Experts of a small language model.
Size: 8 layers, width 256, vocabulary 8450, 45.8M parameters.
Experts: 64 experts in each of 4 layers, 256 xIELU neurons an expert, 2 picks a token, a sigmoid router.
Training: a variant of SOAP for the experts, 763M tokens, 5143 steps.
Below are experts of layer 4 (counted from 0) of a mixture-of-experts language model. Rows are named router (the router's row for the expert) and show model dimensions 0-255. Each number is 128 + 24 x the weight over its row's rms, rounded and kept within 0 to 255. Numbers have three digits each.
After each expert's rows: a language model's description of what the expert responds to. This comes from a sample of Wikipedia text that the model never trained on.

# expert 1
router:128145085120083108111120111078170118122136128083108113100145140080156117155108121147131138130137111096152115105130117115154151137107121098118104094100111134108112138095146149114188135148154123151160116125129123106130118121115144113128148116131130144077149136160134102130132141116107167103139157093179127112106137087129118123090134144125093090141110154134111156126127138093097141111126116134151164133167103075104090157123123114122127107130105129157111126123086126131111107103122168100119144117159127123140079181066094124157173147130099129153117124152140123167153132097146134140047160131134164122112151150100150101139107106129164070159143115123149113125153116137108139123073148096114190157120116101163108135128101096134133114166105104131128066098118119117123151153108160
What it handles: Consonant pieces in foreign names. Consonant word-pieces inside names, mostly transliterated South Asian, Middle Eastern and Germanic ones, such as h in Gershwin, kh in Uttarakhand, z in Subzwari.

# expert 62
router:114124130148083158117106137155149088143124145104159117114165108113096146123091128124112148155157126097092136144116112138160122141145155107159115144072111139111114159133203123116138127190128115166140155101103123140116152132120135116126076107122128125105124122164140175140086132137136154127110096152146144093101132115102124124129138110134128163120123087116128140107153131109140104155103159142148145136156120091123128143125112182109102135140142176134100147152121149138122093158190175104123148099135127116146062132080121128099149150146159140131090154148159137149188135136110099124083155114139186147137113148114136120142130173108141104151128107084145106159130144152086154124119134146063138131151153108145135127114129138112127136156160092164138070076122130156136132142133140
What it handles: Sentence subjects, pronouns. Subject pronouns starting clauses, such as It, he, who, they, and closing parentheses after birth dates, before a verb.

# expert 37
router:107109083130153123145111164098147127085123144089108091118118103159153120117134137126092153142149122077141144119103135096151156153162125133110134122132111132105100128116156118090178140125119126145114126117126119135108116153081132098152136151128129133105089113128103161145077146103141147129121145123130125130074115120138136127115124090150142090090096127081081152129156108097141148154166158126134168144116167079119132140159088093160108087144092131164108160104083138153155134087110115098126148067145134113147097090066121099128147128104103123149098157132087128114189129137114136186102135151124120141134121159127111153145092098155161128155140139122142119133114145103116156115122153115122163133146104094183128118086133162134144148156107113119144106109141098182155136107121123
What it handles: Ordinals and ordinal suffixes. Ordinal words and number suffixes, such as first, second, 2nd, 10th, before century, place, round or season.

# expert 34
router:103138128150121171134091106138121103074119148085064120144133130087149139131123116120110138099163115106112163133080147140118160144137124164102123100118154138127124140142131134169183110113115103146120073085134093134138132099137126109119142082100159152129096123133126113123095158122120152145116132082150156115135137096148102131074164109105173136134114137114129139111118124113087134158116146094122131114187145095104166152112137161116152112130127130117114143134113109124134137149128138119137162102187158126147077121101078120154158147153118155152099149118124153161145158095131109114088160167193101110131091186131116091163092143106149093145124079104130126138090116133126113149094143090149166117133112136124136140114145120113146120123162103125124141090128108148125145096098095
What it handles: Mid-word fragments. Short letter pieces inside rare or split words, often the second piece, such as foc-al, inf-in-ite, circ-a, G-erv-illia.

# expert 20
router:139129130155125162159128119138124082138117134091120143104134105082151145110171066136101149126163111089126117148095113168171134125118135133103169087118098136113092131088159143150169105173120147176118124113112156124144140103157160107134112108082119109102115104172113123122094169106080125125141137155163113118127144109134083141074155130153123129137155101124126157104168063118126126109087149088128168142167145096144118163137074129137147119147105132129089152119125134139121154158178162117131169110164143104127107151136092113112155146161117151111104134122136131161119128102100099137120115152159144136154119138176118111157111142127156109143124126133159089091114083137119157144129115138098170124144138142119122152134095112144087112121144108146167103106106122152148163128158116
What it handles: Mid-word letter pieces. Letter fragments inside foreign or unusual proper names, often accented, such as Khart-ou-m, Buk-it, Gons-al-ves, ä, ö.

# expert 21
router:135112136155140172156097112148137142108192104097104106105130126103142124133099110109079105146149125141116114104139152116141140116098142160101146110108133161134096127104151133162145136121144124105133082112160099146131114106120138132152143086129165142128117117138108123150109138124149134152117126099113141099115130092123097097082137118130109086105091136096117141108183143120093130099144152158153127071140150077125147156129112160148117128128088116146092137110115090140155135132132134123111123105157128104125085141075123147102119180173146124143111169155096152147120142093096083150091137135182110132144103121184145113113090094116128117138126121144144094142120122105130098114065158088141124145148105092132133136118145175083124097148119118195147135105132116189124108154139154
What it handles: Mid-word verb stems. Middle or root pieces of Latinate verbs and nouns, usually followed by ing, ed or ment: fulf-il, en-act-ing, Am-end-ment, develop.

# expert 42
router:119120110124116138171100130097125094109160133098104112129137145109106107145164117144109149135136141109136139122128105149166139187110149179116128137078115116133097111111161164141178114159104148144112091117169129126118142127129149120132107144135159106132123121135068132161103159140155126133107103100122149108110132079133108095085140089153124092138143089105130161162183119119131096113109174134153152137162136087124171136103129136133128111164106121136084144131086150138161099123134112085093131122157184097150122159096110119135169148181146160118093130133132142132141150145098126173093119133159108118119146151165132100163089153160161093125154126156134116151137077131141126121113133095096139133140156107126093131107137131163133126132167090154158134106151104173145125130184126
What it handles: Mid-word consonant pieces. Word-internal pieces with a vowel and consonant cluster, inside names and rare words, e.g. st in upstairs, umb, ett, inn, ord.

# expert 33
router:123089130169132169131107161111137111110142138106147094142150149079142093080106112117097124165130135135133120150134133114182141127089158152132105095121123126141100153143155104149152122150112089119138092126154111146114121102123153075099107088122135141138128147161077142109137175143098175112137129138121141115125112114098113116099081132134100097115137141125148164110165114110120115106150167117159159144115125128130157165170116133108093096121128130106078130141113137163115131126161151115075145132135130113154100151152128127092180121136100125155112168170095137112107160119091112119096132127153165152166095141129136111149096124102124127162103133100146113129080094122141138119115180080127146176168111095181115108136144138125126072106123087152132096090113120139089122134137117
What it handles: Past participles and inflections. Past-tense verbs, participles and ed or ing endings in biographical narrative: known as, served, enrolled, docked, maintaining.

# expert 29
router:112093123128137160164096136111133086158164159064103105126101143101129137123164127132144119120121096109124142113075135136108120120137125111107120098129149151096081110134110160132176075130105103121122127136116079142123137127147133146132138129107157138114154119127136140119090161132139177144115151078158164144141173095135075131116116143149129127117150143081125160182171126109099137131105160082170150110123153130114171165124103164128157109096086116143066128126131095144163138116151146095109141101176148114118108137101113123129136183112119148144096146145095134116153132148102131119114184174131115132120119143144091114137142132149154135102152147121140139099118107098144125126111104097092136150171112140148113126093113126123102124142148132188151095097146088152097094125141157
What it handles: Mid-word Latinate stems. Middle pieces of long learned words before suffixes like -ic, -ical, -ation, as in clin(ical), hydrol(og)y, pr(act)ice, soc(iet)al.

# expert 46
router:122118109138160136136122154114132092139172125098149109136115124079141099106172073115089105158141134140105161130105144105116154122110101141139151113109163157145124107097132089141164149137128127125176103109131110125132135129119144125101121078123171122096108145162110152108103162159090131136135133129195129105130083104142103118138115117112146098140102131114107159163200089111117114122154165109166162103130134102122142122143119127140134114146142154151102129115090121164154106107148104109120132091100136102143094147161151143121157113142123132131118156159085107163173138134112096123111135117164130154130109154157132092174096165113155126143119087144165113126099084124107118135068179128082148151176122106147121120118148118164139139111126073146147124080125111143143159121159114
What it handles: Auxiliary and copula verbs. Forms of be, have and modals right after a subject, such as was, is, are, had, would, often after he, it, there.